From a checkpoint of a small mixture-of-experts model trained on Wikipedia.
Size: 9 layers, width 192, vocabulary 32768, 54.9M parameters.
Experts: 288 ReLU neurons an expert, a softmax router.
Training: a variant of Muon for the experts, 359M tokens, 5485 steps.
Below are experts of layer 5 (counted from 0) of a mixture-of-experts language model. Rows are named up (a neuron's input weights, with its number), down (a neuron's output weights, with its number) and show model dimensions 0-191. Each number is 128 + 32 x the weight over its row's rms, rounded and kept within 0 to 255. Numbers have three digits each.
Before each expert's rows: "comes before" lists some tokens at least twice as common just after its tokens as in all text; "mostly gets" lists some tokens that are sent to it at least half of the time. This comes from a sample of Wikipedia text that the model never trained on. Tokens count by the router's weight.

# expert 22
comes before: ":", "|", "(", " active", " code", " zone"
mostly gets: "′", " Born", " Genus", " Length", " Website", " Coordinates"
up0:140077157128176137137091138116120041117117139099214123108131101122120089140122087146201105155193174119134108174159123125076078074152163210118141185135141131121181157131157112158187122176067116082119111135079152129166140144151165083142171110110138155180216137115140184152132103113132155151137113105135144206139157121090177123171151114122099154182120138101093119135156090118155091113068100206125125155117127125135104071106124119135071137168132095078106122130135158159145180124106153117134125099092126167110128147212169124145127091123059111136169167166148119132101121118133146098
down0:154046199137198061161093161101111101120152124187161096107178112128089105105098166042095121126153080176177131160136124090088118095149151110198104152175111084147064069074181148155136116150110091127154062094125098109182184146094173094092168166074126115161111111080116149177137144125135121132104096088086131162155168085180137120096159118105131096113089182128122148147094150122108151151170137102194142128134108117115176095142147056148148133105176138109148128130090104091113151143105130092183119119149149110124163116112117111141122075064113122117085133137144146128123128130158163150
up1:185147106162133132145139108162105092122063124109118056106133092135145132179106104212123101102120133151119119118137149057114135090129163149094126163178171141118094179148162123145119112142112158157122120191171203165194093117157157097129112083120073146091156163175155138145135146159101109126144063095054114136126140201147125100102163146133117118105131148117102157127078147147110103194116076152091184123140087160138084119104140081143140166153072153096064096139128149156153113145155137079137056133185171166132132088147052096068125102156124106118059162114110162138138101151138103096
down1:198150186111117112119113153099061100157168095168078146116120097183122124061132158096083152121185133087120062091056154098068140102169092157117131108140095171141149131100165149119148126092104103125087134101137062130116166112112115117101138120182135080147099142131113150118151112089083187145152081161112136176126082133196151124167164108174177087143136134214059149086140165107114084150143071151077114126165132085120111145120173143097145139162109146143101144123080087157111154155176119143090109161159138173129151098138145083123152152075104117131134204115149143081118119176105170145
up2:155142109092091119134146135131173139110066112159123132160071126089101112147182173158132147140107097120160148115052141144131120156132148119125099139171129163095173165112102163152055131177151100158152091092161172083147142143096088195136133044190177140077132114094167106083130140136140139130143094156102186141118169177149172101100074076160143065072122112126117109149165116119128073146162121113111147048032135147159132149117098165109171141118132142139132134092108150173106133138115206116176155143109111086175118173177139073134190141136130140140097168144093142134187112126163090129
down2:200079133126142106189133153150134180085102126139145087133168157122187142188170199125124161128102137117133076085153141148096150072159128110101107096162109131103109096139132133102122098053146161104103134085107156070193180129091157111110101108139086133178149164154042143107092025150160141150163084097083123159136138109129126142084169163105152144085126106098119115172105123143111201087137130083101093139113123161160127181191109068128086142175117161097172118110156171170128139139126107119164111109125202149135137107126112107150153158124079142146125104111125074146097117123170151067
up3:168121144124091103094107196097073065146126143156107086107107169103059148124106079111119130027100156069046145147178084144157057162098144080099150161119098175116179116122138164124161131122141137165136078085130147164138140097157114109132163145118161112118164145125068108102134110100089111164174164119100089113133162126092137162122104090096164162133117120085146138135138115104140093138156137157117094176164128139142153119165190125102130107114137138061056122096091071134134081179142138138058148069163119097095120165129157131174128097157130063118124075177120115145150161087141186117
down3:073168099149155116112115167185146112216136056086120150092196074144137109043135156101089152167142119142109133113161104108149099183174052191087147121122133167157068176157145076102108088091103114124134133166160192088130142143129122177126093153154118143093111116165199126067134116138120124130150135146147121139101140136149135144140074154103136098139125181129140098162150121151138143086156110110132144121079164127107114047154156123149172148109182204126125130135143153132130116091060136118137144168101187152108090180098115116155143149096186145114136090135130157137124123142184089051
up4:150217174117097073128049090104123186144145127083123152130110127106156142153101103175145127211121135151103126133136146137158067068123107161140134150124173167119075161157111106087094144100128132125118114112099098158108169126104125119132103115117055099085125140101127112169085179170115151115161090122074128105097125099106102149149155159128118119130090111203168146160125135097107133126134154150070166126123188102096127182057126077156119104168154165129069125150132212182134112128097160105198153075176153157163137158092122156110123135169148100101124170102072104108182170157083101092
down4:129118144177093123093131157130118096098110147155133150127139147115086129102090171124119107162130150116125099095075102130098144099163131108107099132093129120120100162085137157090116155105179142130138106201141173173126157115155136182187122127139118153112069177138050167142100146141128126153151125145074165131182132102132116160070140156104134123036123162154156112106093149189157179101108114111072161166092145139103115173176187175113132066153139166178117083164035149110143071191146097161128136183198126142130088143093116105099097157157131177167132117099112168190128051157121112146
up5:147114123096096096115181114109154136143160139139161175137162136133106071156146145132141129104171032118138133127096145140124129184124057101095125145062167141097111135043135093177125085113114133174111057105128148178127137147135199159153155084076092145119108191124090107075125163066129088109118175128186149137116125188166129125098125123087205114111123157116115088156142113070155117115097130187093107126093090132133140138099182091086125127127137194127130105084106122187093130182149209115139148108112096061135163164115121142126129167161175131100087112154160110168130152144101177149
down5:170121182106137130162137113136086093077150124127097158092136117111113169127124141153114093165130105136128134121119050106139146155157154122096167120165104145157141100101140084187146189115162136138118167171166134125125087116125117074123127113169130088133113166201123134101141138145132144142140181107104091071169111109109113111142111107168125100117173155104185161063113131158137091111114181134126138138077150103167131213086146152170030177088131104153115113090088158125106151131112189076094140076114121082153174153056083075134104172151149136176063175120228154152163108100101120121
up6:125129136087188118125135165166180084131145117096140164118174115161093146182144059122146078043105082150097128134152073045151112129094118126104158129077113136113104129122105137135103158135153116147121100129140141149065124154009079092122131125155102142150170165098171204143164147149088153158072164140111166124113140122103147154092074082119094162137090094134128166107159128095138098114161059146165128112143119137161122145131120131173169135154103126187101116184141214131163100115127104095072111095130110118053149134116137193113102172088099162106132147114102085134145093176132146110
down6:146105145113155150111089084132123147119135111139019114171075123083105120148151118163123137140075192114133187152105129163182101125111159109108061113169158067132152129189118160113088161120172130081102076130138171110131084140155148129188169094131166113118208156139164088068111135105095123120085098114157143114124074060098123148156174107161139069093187122122061131139184165127158160116075136154106079114198134075112174126156136173129079118101128102114156124184131141145114142081129156178148118108109117138110125119159136152125119149147095127176161110126144153188133155170170176106
up7:132087084115081105166177092165173101157083104141126152123088153105067136084171100104143172141175138143129133102117130157127119145151099077089141086128118167143172150094171116118124186124116133099094063074117137148139164123108125157115121107115122159115097122137121152155176171130133117130137084147139122179183124158174104181167124134114144123096123106135129125211122179144132125165117130100057157111147143178135129143126148178073129150192129091147139160044161163145099085107108191061141095156093116049117088096165105158151218112122155120149140101124164054052162121162099169129
down7:182101110152115185120115136083101134118230116098144149145082147130074128117168117117148131105100081146189126149089133188197120170110070172163088126160145132093185155114113153136121101173144126109115112138114152113143247111119061066102138148116138084124124153147070120114114131129156188105111155157127128097148104112189093174162085157117171090137178108131131121108074163155140180098195156125114078124105130121097123115102155150121140114123113122130089189145115164178167079121137164101112061167112096074157080111091144114161131127093156112117102128120171077154126110151069154135
up8:157137179144106107143147166091156153110137104095129078112138157167164111170147136152097088099152100121158135164137087098100125166077142181136151116070105123090126145064143174147123097108177108161134166158123146144079129125093132055109157140092113154076146131119171096109097127115156105120134119102143086193114123192142179175101157130149152160055066054079098088060153149118194107141158097047131128110141119176104125131162117130141164121160133130170140125099147185090073136104120133102183149086142167136099076149143176104103191113148128107160138101124069095136177114197174107153
down8:070053131098101111102123136146143152106135084150184139149105129122167082161133059086166190154105083122202070168098199085125166156162135099127119167168105104117113091108059146090138133108136150140111148110137144128154125122148110128143140101171156133139140081137126098172058105145123059133145114119169178119094091073112149115140190135151122114067133103175115117138157150141116148155064136142124126140164134051128082085152090127147077113134172109160197089155094091168123110134111156106098146210126174097114136111133133166067174148137113131141141085118093171120067090116102182150
up9:151085160138160112157148151214142161127090099058106117145109140199121064147146157074151135127191091148166176079111122129123132113070101087104114081138138119122154070102127141120119102183064121094145076090101159157142134115089102148150134117083116141141093115103186174142137121110134134182178105135149105123130046113143127134101130161119085150155117215139088123144116114138113101159084165175154132146103137129134085135129129111166131133154078131157165048126176100123153135099230109109105134107124177154102073151111135077118138184136133123193154099086117174105100097178143175117
down9:103151121161146116158116136121149118140108129078113149122114126080150189106133118146131087104126161083079117147130109129160126163108147093111151125142136198167172115168118142132098135134106128195109155098103126178080085138100105121108060137136115108077148134099118152091148114083160089126160106153111144079120181153163146111155066091085143088130163109100091155074111118120119134177146091148111085119148138139032132204124158129152081151135133116140140111087180128112157105182051100139163119104111130157162145090159116139097000141193119214103106114184147104115112135070168092166
up10:111114126117142083147149130087106153106106145160130149143092079111165118116099062101140166160108147152024167182060194176099143183060135102103129168135103158145095100160171127128126136166100109140123115169143076136146109131100145154123142164145116184101103088093070136102112098151162170101096074173154133130102117088109133140141133162115116124057104116117157141172160107199124154150123171089163169142106145145151106099104189098133118138112095120081138162070169125096140176171120177030175167116146137169129145188071100140106139098095167139118146106078133125106149149162106066139
down10:134144180152106100156166096136125152095057114109139133093092122172174109167151087141148146109098169148130148163206097149128133103184170139086126169107136124141148089115143138103124108152098069131125099138146212102143114167100127154146105144130102057155109055138142120196081104085120156152105153118116116139176145111147097146061106121072159125129123089119112073132144111129126136120084138126083149161200165179179088170124138120173122145187131170141196149201093124094130099183150144122115079143126082148082154144105089203127114142095143126096135162116081177089160139170156069087
up11:131145132104128090187159118158106156103129138085131125082089129065149143113170131226111115141144120146133120141089131090153136190151148091123153152157134123094155098144123133186101073156122130106188130162085069243135108100106106197099127185163117135139153153127102121124144130088190181084164136134073148105127161109089096112102113113105110158156161146147078106068120129149155130112143137167098152075136130052074124108144116102155145090096149107126123107177160078159129134197130163102103106107100109106143143182117175117067130134157204128087095109129164142105120148077107052112
down11:148178174093185053117135136164118157115084153130119128108110141120145134113186118075106079143112152125171141126132099132141107132149095167131173111115165190163129129062128152186162126175179181106121104200119170100176110084183047128126095157077101130122112121154107124087123142156137083141133112137129089147158084136124120130166135107164128117088102100157136146110134084112115178128094147120112107072169139095143160135066116164144157062065142160138111231138043138133108128135098107123174098106160107116134145106115146181070101125138121157115146117125124130127123075067093029095
up12:115169190097118081158093155158085139111150116120100156117120103075162156163078131076188164109130115139149094133139115139134133158093116217099070096111087134127136130124127122179146149162162132125160147109136123204091137127125157115096101128113178116147110105144208141089101101096128162101148129187143113121133115117145124126067092143093137104054161138128146089144128128121118120149189178154171192057132133171103156182159097136133114129097139140092138100216174134195139089111168216190152120057121165127115118093135141106100186174077132139132130076141178132113135118159132100089
down12:132167140148162097116148208102217145162119129154150162107086141150115163205187134148114114132118167110127180068147086116125168162106140075127182159123147128145176105135161144103094158121093095042120140125133168087106147076110133131121150103135122153088148132075087107144109114101130111145119123065153087086096105150117091144153132150129177105087108125126154195101094118087116123143124070188066139165124138151116170050112144178076092131116089138134129149095178107153109143114085117145189154158163131163166123165142111139163143113133079128076149133137121073118095138138039064171
up13:124181120188171173109137146111106088142133133175125120184128050100051149183117105105165165120128053127155150130160147161098158110098083119129142097170119114099073161123180178185132127154155095092122110110060138141142102120092094111054055143139127169137135116083128094130136167091170085139088082107113145079088197151176143091132096105092124165111140128134150121149165131126147123139142136177121123075103139107159198069119144127163106130111135128063114141131100132098144118116068169141065133119109162118113177192150130158130076114165118127139117145151061093195166105167139124157
down13:136111100093149095155130161162095143102110053127112168092174164123147142120105180134092126166116131180120170166115089098141076155066150116137149143128117167169118123191102114076140048095168136090098089123106146211128103151146170125085149104115157104138155154065089167104139122154115160147138121134103192114112122115154200086101090085109140155149087129147109122141113147150158152120106165116138151107130121155126133140218159119134121182151112168101177184149042173126120098158122117160114083062162163128179090101132106199133163114151140174086096149060062151148144138149138134108
up14:151094144140154091112121119107145097081142106170139097122103177121180169136118117107078111105127082158090122128145127126119158114084130202160088102209127116169090132139149080151107147120171107195140166131157072194138134147121061206104157171089167105088077133108137152122077096119145097169128151149098133106109016099164150162108131107113093139152134156157112153101115087105131114100163103107134127154140206085111125104093131105145162157055090118170126139127129135120050147036181165128095107140161097151123104124174168116142127085112058102113121126140110163141149121176102101136
down14:136198178133176127169097137149070127122172026133102134114116128148119095185141131155131201164161176161119120143106079089099135143077113081144102141118101106112176092160138180146162115159120078195083172131101138106126039130108126142118170119150117094071124142093133130116083162146137145138158120119120129131191113115144088151140118136071102076107136088157127073119135124129153116117178092166136173128109132148095125090101082151082165065137086103112092058140132088151101151168101083105113210116120137132118149180132132154119153138118116044055158120137102069110140139104138099117
up15:128173109127149145131084141163123150131079139134085130118117090110101168185151163105126110129152126169152138122121145099072116082135128079108148128129112108121076097130182143131134128090158170110149120068064145175133121110108094088094130118189154148134118142077142124149121163101098122117110146109086116146028113150062161057143134146100084140133128097112135168137076154130144119139151186159173165077028119095134168127162128160078121086157110118164122075149146120194131078113130079173088118047101152080166171113101165084070098134146111127140105108125152132149094085219149172136
down15:156164132158144151131103088148129145124109098127064119134111119128081135162110142155140143121117168193176133181140090109050153174094141084141092134104117171125139126183108164148148109137135121029105074133162162208142132091184146126101128178160125145147154109053153109091148138085138139118124134107123191098093119079112149154135136153133132146103098134171129090123219132164100174151118150118088134118148146124134083132151096139152062101137111106084112120175077118105097139137120117208140162152149116182162044111125187123113132073071152145150143140112198166125142116074079085083
up16:141141096132112113127154122089179136070104139140169129157123113169136112136176223217110161132115097163124116075103137149109089098182053124123125154102117152128131103107112122058089160167172182183135116128147170117074123143117165203190129100102111152172127050115141126121124080165138144119104088137095116158133105116066063080128117156141143152142154137134133145135183096157100140142107179082195133130068106097106196163149117198144137109104081101115144089150158082141082096119089192119130128120175123129160153125130117146105130116120145095142151152113126160104156213094142092129
down16:119068127143160182159116096153072078123120134094092117200144123159141161159151099158121096082147142142152210117145101108149127066058123195150108101106146068093168149155124143103174218147153146094106162147175086125137100099099073121133094142097137165124093149068117111170090231123190161091164116087131115141152154118115123071139183147151160141123143063126125087083100126120102114118102194125099124110081145101151138116113114127094100106078115144124163125154140125121158108137088153143090161106118113153203156105158144146100096142110108093073149142105118133113095059155158114168
up17:127125145108164108087163141150161139105104078160150137100105117083107192116053150101100111125099157142117005042160181151150142091152140169127093074175101091190118189151149169140158110087101143151114107133072131168110114093097101100142177116121133145132108137184095098089099169155121087159183144128126145139117121150158127151108125105124142151143167091165110153182087170142110184135144172126075123112138122094128105123040123124125120118070155178139144180133161081116109125102104096167154146119143168119102100104153067138161083136147179106082130170109081131122179067103119134157
down17:051162104150099114137107140156115078179136153071099160104133155118100152111093154128100165127147123126057095114153096164134111091119154169088128131148145146089109085153171170140132072122087094105128094117072160120115118202097119165132107106090169164145148161161137113139188092190101112212096114135093123135101119066174115106151168099121091167099055105072109046159206100151119124132164094160146107112088148146175130148154104138117095156119175143149127100144114064086121097144091078107121125194118148090113138111119114128142185152122147087147114117098133091136080164182148191110
up18:097106107118131109152181148118164165128136119143140168083128119150134117072128146136163141108173133095149148142177161118107081144126193127104122126157153118125111153105153139125155104118156110146108134125156126077093115140118117098101131163109156130081085108179109164101070076184113139140152170164097186126075104151111106135219144133109086126149153121120134142174089119103067127148142110085090101123138179119097133127215132167052134130116148140071076135101127107122168076095139195094077076042191113107114155135113102085176150144062112172235099141121136138146084090155120133186
down18:088140119164052121113075165174149073198140135143179121121124153150139075146126125122126142066135093070130103139169158126090112102138170152144173123146095157179115189119118125132112168078031125149122145155145141126114168133127145060089134187135134131134162121182117127131121094120117157090135165068118059169083142151192179096089101088160061118150118158120205140178069096155167091093130112064133106089153137141209159102107122108143101135179136146089106082121137109109129153121152148096165105155067140089136141116129078121129132162097167136095155164136126120148097116078155127113
up19:124064123121146057100132113205125155171126155135113159132112115130137120126151126178180190094139095108155159121184197163118104071126076124129157086165165069088085157138094125166171139167136143081171154094145143146134155155116160143048151131156159130126116168149150148040089140067131072119140127139124139186186131083133138172083184174155136122144133117106076163115117138138120149148118135152125113102140197149167138130062105142115110159164148148102043058100175111129116091149145077143126134102104112118124120142070168119102121116128124145167111094113199162128111106116125176070
down19:118143080165086090099103138106139133123122114114148176156160178111151137116143162095104086106126100099156117126116119144137152110035109102137163137105118103108152196114050138150113130162161152119166167121134135183067128157130107097156187176116121083090101161083095146108180144107146123163073158102117112128110153160148131136155078158079136148133190069085135151121132112069129143175173122149163150113106156199107126147124141140193152166119160111092187095115149092163164117140093128148133105094150111255166132032123162094136109130153129191138165122111116172096149120134159088146
up20:137136190167116086107146101117147111087111127157121141069084118135189093068126161133119134148131129095172099151087126166133105101147147097208077129087133149135125100178128072151098111096071169107153182133151109143132132097089144163108069164124090161119149097130181108076081085108116146170137117147091162100143185116145067120171151078122138139165136199102094106087080136132159113149156103081206137136204127095126198157148128089130127176129113101118131090092142106189130131134094157154144123156095171140107090139085135075107100127169164125128050141158210114129139131153105139081
down20:135107165172154178113132151111092155137096148099103064180143131193148142123141104122101167080152159051129110152143074181081124112103119146099136142114086137164124142102175150142110153141132072094077105129092209143088146128120112155104168062126178153128148198149068165105149134064104118161144127132156126109100119120093115080139149154154143112120127160165145117127135127117131166133136139182075087131115121144124173122109102088108134166109096126090170167161136122169168231139138078143127144069123156098137141141081140040158145176118065116161090048159106153153143098090097136076
up21:064171158114169080124157183127111172093133120119142078106175128175112140125160150155184108195158110099127154156142141078183076165142127106073180195134087155174074174147149123117141093103109129127171114134122152121068089057126105077029145103134167131168143101123167116181103118082143112101131119115126177111093152142135136154098132138088134070141140107102122144086118133113163140118096153076127127119102136199130125114118123119163172071178107096097149138119132080138122094099127139148136091184150132129137096123170142076174183098136119136234102156139159074101097118110150114170
down21:104154134108101119173164114154120154132168143147147175156186108118086088167172130141069120143154120103163118127116115163132117141119151130139191081088135110137070152149105183130153084069132090142071120120139087140158148132133127116175129174057116137149093119177120132146150163101161155166157106140107108119195111163166153157125148131121066111164176087155118154182134097120045138066105116122096086136183117081102132094125052163057123102124147092125083157121106081161099149099137183142113093097162188104099102116174129095088083090163137139056144131153136155061160150085151151070
up22:099067080087122133088153090046113170170130117145121139099176158126155087098115166098155133109175159075086080083192082096103123136118149151130160150112142166099127106166151113132079130166116099184161116116126131079129141145150127101096129093091070151129124044113161158171125112127145174143152130177154131123037177120189132180195144134093060161136102131093105140137047169130148132163142124162137126173118171126052135111168099157107137118084132117162120163129160156119087090137106115119101196174068105119124122094103192091094124107159144182143100150098117143143136129149139141121
down22:089148168135121163137053143167085119169126164114193181132085092111112139116157122105124159147092146085125169141153139123106120139142128140125027157114157083150108138154150118111169084173146137079119156130111131068163130146093107144134110121122106113161131113089157056167121128189106105139111106107095120197127086180135109197066167115098128148117068145095152068135119161116081104098125114110148172173171169171116113124153159128122124135076082164063158108117177146064159100154099131075107142109134079108130139150067108132113152205097093096192178058103103143102148142124125149145
up23:121155107167107128131118093109169068098113206160133183181141097101103099136115125109143185149188119168165108105172155160114127078133157127143129148144170148175097141107105111073121175104126137131118089143141030205100110163125135064161156127125176130152112111094072108166120205096110146169095136151141114115035127140124140145131129137123145144103141140114104133138102130105084117168111185063179068147183108103126164105130133128158211116141136150131137146142134129204100073137108161148172156151096144115069154149149171118178160162120068108122101100136192163103088138149115097112
down23:111118125111128168095143154119171104137124193185141161140167109104191113173120133106136134119119155125123118133141111131178123104073128148200129228117126091098161199163121114094171113114131114142138122111186159102147140145076147170063084120136123137153122178108107160086061128091134118070133147143111166182129072060134134084146108126048092107113121115091111103135174126122073161170132120113105131075199118150139122106157067103079148147117134146101087106152076108095108169158118122123129118191153108083106119093108137138128149137173135111134116077128086109103066082218076086108
up24:164135185130100122102130111116094131109141111164167125104143124163125111140122134137108072117143158046136097131125127164146139094120100200133212173094154187154166152130073157130144141155144114120119137091110093134134127146093140061172178134154151147114139135190121149110126122108122175109123077162118100093073211111116139114126098074158067130082103104089121148177160154077140079177106132088117034121126179106129090066118141172142107097167096129154139167156163154128172058128175106071093162144115100109146197094161105167183138143171148150084153165102115104155088146150160137164
down24:158089112059184127086099110157171139174128093141123133094097124121098149131143117128052077153193125168167142117144141172102091061108104155154145152102110114147136164138168132150082092140134120159181174062115157140137181144089110132145130118104121127133139123106109121142136126079147096149082109100124181168058164129136109097128170073129168129111159119118103143072060118129132141137144161097091209119147162138119171116075129198088126150136156133093106157101166187145194181207171160125136140147119125135130112095120098103188156103138145089141078095110063123074070151077170130105
up25:133106158186103080138101138127134145119090143136173170120104115146173094127136105103122151101097137120132095139142146122193191037142107087114099151081169148105145187157157172150096138150083073138082158121172054106103117148135072150120080132100117086159143145104124162153144164143159132133130139143122114063168192079101120126123103089093109132114105117160075082177168087141147142127099160103088132094124169108078131118157152128131013149153080146124084127144203173212073152129107110125151127108170119128063137159116142112126205121118109119122150138135127099200119139092125100113
down25:192076128083128161179094136111057202143108116137096134124106119125141119129109089113139179130124178147180142132124203113129117153140042103136061121144092121136160129120149137120131103113108136144168110142107120123126045115167135096128115042142161119133121094138133153168136117090122077200124107144089187118214153101173088133176163146136129078110148077078079099069084163151174103090127167150112094136132110116139096127139112110120165173147145169116099179148103115173124170093131114164102074126109102117131182124085135138157126150102086178071118131136072172079125090155091098158
up26:077147128173140149139127112112179133138144149154104117086170142123101149149118115136135113162160155170099139139159127130106181130150180153150069125061139140118129112110098109147143126137117114127139102105146085149112121142074153126090107177132217126086083119186073117130074151134026150080096139109126106094134189065157075144164167110096102064163092148160149112111121163135119099118143143105086149066119143133104111105179087169055149138093095118160102115106154083106086088144132156145123131068163116162077151147145083134105188111171182166096149110197137195103129074179145138079
down26:109134138140108178138129139092107094091113113092098093097146151132066148101169136092110146167134088151081137136161142094130081186156190104119109138133168144160122152102097100144069177152086109093174066106134149167102105072110119146160137160140098153186150166063157150163173176134155130093130174156196143141063178122093130151121118103164070120158209089156121127090087102094118170099115116143083122132087132093087137147141032115088123133128137114160148052147123086125152151070076108091174128135142164130098130187168152116153096142168101125150150187088095131176125136145096111150
up27:096214129107107150139175138108118120167083098157137101095112158148103194108169065110170106114203097137092085089164151137121106104182152132156118150185131101146157084136134155148117199061104119145113168154185125117152111085092126169124120117135151154114103072089070118118110112154097176139134092139115136073106117069150182102123047099156144106144124107171114148155105111090114150067094100087146095128057112129153081159177099121149149174124076131087119108099158111067114191118179121143120128130104112065102122125117155188148158123163125119143078106150107137182119100121106112063
down27:169108139123178135173113121167056106073105093089132166140143037186172110160110112244074123116118138135110143130151151114105074192137121083120100110135127134122090101155102132148109096141116106184161164077131161112148130073117152123140164156173135103124157135156111124146175100113093129097091115140143125122129073110058087136139188134108128166067104096123128137166152127169094070133160106157097150151065091188117128174113111105138119148149121113104175130111145148141175160167110136150105103094131164151149099175162086124123092147102053093123109082131137115147058126194206126120
up28:126053203098105086157098140145192080153083122159211136069073121142108136109178098141143120095118134130208107137085163120139150109112097111136170136119126163123116116123148196150166147179071139104123123113108117134164110115099144171183120110172121185121107169161170130095154158139108151077076085083105069156174128107119161159104103110116148109142152159086101167138119091125111129110220112124158159135113108138116093112138110187174104098157082080082148119126155096141169155113108115162138205098128142144115119116149140157139123144128096139145110145166097175184119191106168048171
down28:132096112150101165150109074161146171105106094083137157136112141135144115147169105155116110085141087103100134112107149123137143145160154211139187118120181055115106128162107160117131117190140077148148168155113146172171157123073110156129121177081135156091120117110179129123093132140145093119168132122101105154158140161117154117157143151031101165088117127121146110066064127171135111067190153106129148083133087095125053150149107138138116078136151146106147186183154107148089147135154139100121137158127126038140172064061160141158126096079064152167109137201155125137147155098079160138
up29:109193134157079089149097136158162164151190087165102179134160077117078128085149104146131127107132099122162118146201192152156118163074079108180119100195156126122134117054139126138086193141105119121180114142118118139194101108138144098123184106101164186184130109131145157061149131133128119168138054135132136141128128172107099137123093084140132101136092159135187125121130112155151115101083112134122139141148158137124177124126140175134139105151072158160150114191095174103121109172087176123125160147048147165142106112178084140117116134122051081117161090114164155106163094196155144097
down29:119139138180104149138157123162121111129179180167125168071152152129128151077133132093141099109160110108186159065110073161085153084079116115175115146122087151162167120104156085076184096072169123147129119082159095107092135105049198088111209111132094162130092117076106143128126175158111126088120147123159068102079131112131132094088179123084164130100093121111137150137145121116118116136117127088116146087155169133097155169173095165158121138165112139114168172098088127129068124072120158142144112140196098189159122147161124176115191161138102128191100129150154063089165106133082121126
up30:114132134189085072131170123090131153082133152158098086146203140141145125130174184104131127053193122144134154106168115120121119159107054131151146125127129170113122157114132121105074178105136075137136069153088067120106125164114082130056169133165157153133110128125154141089118097196026057120159108142093113132077126130169105120161097134163131106075095179117107192167152089122154059120151119136150133076114132145136181171076153140112152142109091098148102114093131164124113076154136098144108165108130169146133135142117140122114128136158142130091086177102164109056140118121145127215
down30:102143076101141144145147136207076156125131135158090081153121100113110140105157107153118091126087175094136073126103184162080110177087078085076106176050113127150098117133132124106120110156162135110222121141083115176167080166131125116080150152104139096139087158087129121169086124165128142113138131118117152105171103064109122137097139073087116118134100127160125116105169130154081198106125093100151120159110119130170122114173092132097158165108169124080195094158126125139191144151105109095086191120120202143092171134146111124149132186074154125148114165096117120154057135118126162051
up31:058120127162130008093088189136104127124145128150249171145108125155122134089125150147136113130121115137150000113147157090136124120148108119127140118110111120115141137126115167117119141147098169130091089179115159072116131135110076134146168128152124125124136139146121195084118101119187139135106106142148094132147101144131115142135120099190081129127150077053113150104119163143139096185171149151155177140142124131138150131190143161123133131106135113093067106103122125114125161101089193126106107129133129139078103058134103140127125095094156180173152086102161147128185108087075132091
down31:111159125132110123124068122118119070080145125128141151143080105135163101119122134140121132107148127105101147109134069169217154202144144100069188178093112176147105124129157113127116143109143147142184141120057095121139114088157085162175112111106087143138115125068139099151167154109082102139137144140131119121087127111177124106127084158142163102162087073083113110177145111116158211175059160162175133141102187120072191155141127147128144104111140091125102162116064106051188089168060186170177141151145095103136099095108149145140113102111116121098106072122105093099138161173101149157
up32:149126126163094168140090112032129160130184160136130142172117153131157177120117170084044101124087182125085158122186160128135136163080071118121103094156162119094100120117167129161093151155102168159086115152153117132106057154161148171091130104159124154154130160140103096106124181097048126130138088104098151154111123142083123141131178156119153141106174127108121164119079166141109164158114133113122089102104103165119162148134177114165114095131123137140127118097164173083109099142127133057202116144137083087109069140139064166108213138085163146160135090174147081084180151182107141148
down32:031078101182108120094162152121155115151082085155091068109146144121139143172147105127196081196120111165139102114139068140133160162136217092132085134150075114138150147181174060188153115152145116133121108153141088071132018148081144152093138129163141126130088112172145153127199146127152131088149136183185108062170136099130164148155167124142079166137158082165119133078164141157107142130108134092159162138142152090154152123135086144093151088122124119141121168122071093135157136071112079167110118144122133119131072114155144142115139120141127158109113150118074138144156168134131144096
up33:160157121112139127196126133134114128096113134121127089134189113187136180119092128118146127143113075157098041086127113120175143121066111123113107129146151128101084154075156088170142116074102077123166164127172118161132135055066069113123121148123203139143138090142143103102160154158133178105160130125147157125114086123167107144134151143150143174137092158134150072095094122171184162090093091155083117137156120124094145194180156147109135137109192154104085116078119133142107114076156101126146085096179176142166098124084147174053156099188133136155091129161153122111055118200146109089
down33:078161170119119140108186111139145152142173169097184128113088181117118129120091174137132199156131080123107155150124162100139102124196123107152057147087068101131070117119136185118047104143091175117117189078174132137165129120148158177120148155116122137088131112096107151129182097085130080160048078136150063085102127159060112111096157080133130122127151123199163142101127085181132121146165117163124098145122117121108130121124148186146156142157152141128151108180189145099141124113134162095160127124131106096087151095128093130116105179174060129101131192110141165137198113154130085146
up34:131116158147060078117181110149125105163146090184250080072177134181145079086155128176146145151141153153116170101149144130138074155154132121124142158161164106082095160153147117103086109166156166116161090088145123129171128126151150113093120154126102140124119068107162121092151144065132127183066092107167115142102146154133117104115105106121085175080122132163100089133122143143180177103113108168157106121178113113051072068113129103134121144127079179128101109132114148135146097136150158130087127103136159058216134144125126133141138153136125075144087187064183163152152142114101112113
down34:182147136074102176088101125154184120136143146140165138110111136118129102049189132139081127165122118146097087095206179171048156133134149091149171112169128133117084091143124109133134144126049129140146090120136105102069140137132068121196082101121142108100065137118108130123149073106134155140176147155131132084086156125139091148128149157120129120116125170126067059115067127202133115133109172210195143116160152104143235135114129138166115127120131131117163153081066136098139089127099124142123105147121129159179168138165135107128123089089168152135068157065119137096136118114149125129
up35:138144128117136105092115091114132175123143113100144071163076156141118152084029152126100105086170078072145119140061095121150144096137141079133128167102208159112148105145119160165139086134133132124161078181133131097097170105143162155126136173158080122161148131119134146124115076096091107153116169154141114142099146105103157152157152091109157159162072099132148116206120073113138179182175157111181161174107089135171117110159116103043083096082096118159123102179132155112125175067153139172125101150092131113065206156125130122093120127188139123150085123102102102102167126132078150090
down35:148123079108134146218065080115085106150181153168166133178119121130125076146141093123124142128108130180093141173132109104118146126094122144081127186106175119041134131105130107121113105161132131085139132155143084133140142167107111147183099131154131060129155133080120122082129140102149135158111144159176172083102157116127072116124141129170099108091114154128114138112124118116116103088195108103178141162171152100079156164112120132187082146093104123100136047114107109132157109191123113176030075095170145137102160171113113105166073160158096070119141106187092109181159110190145163140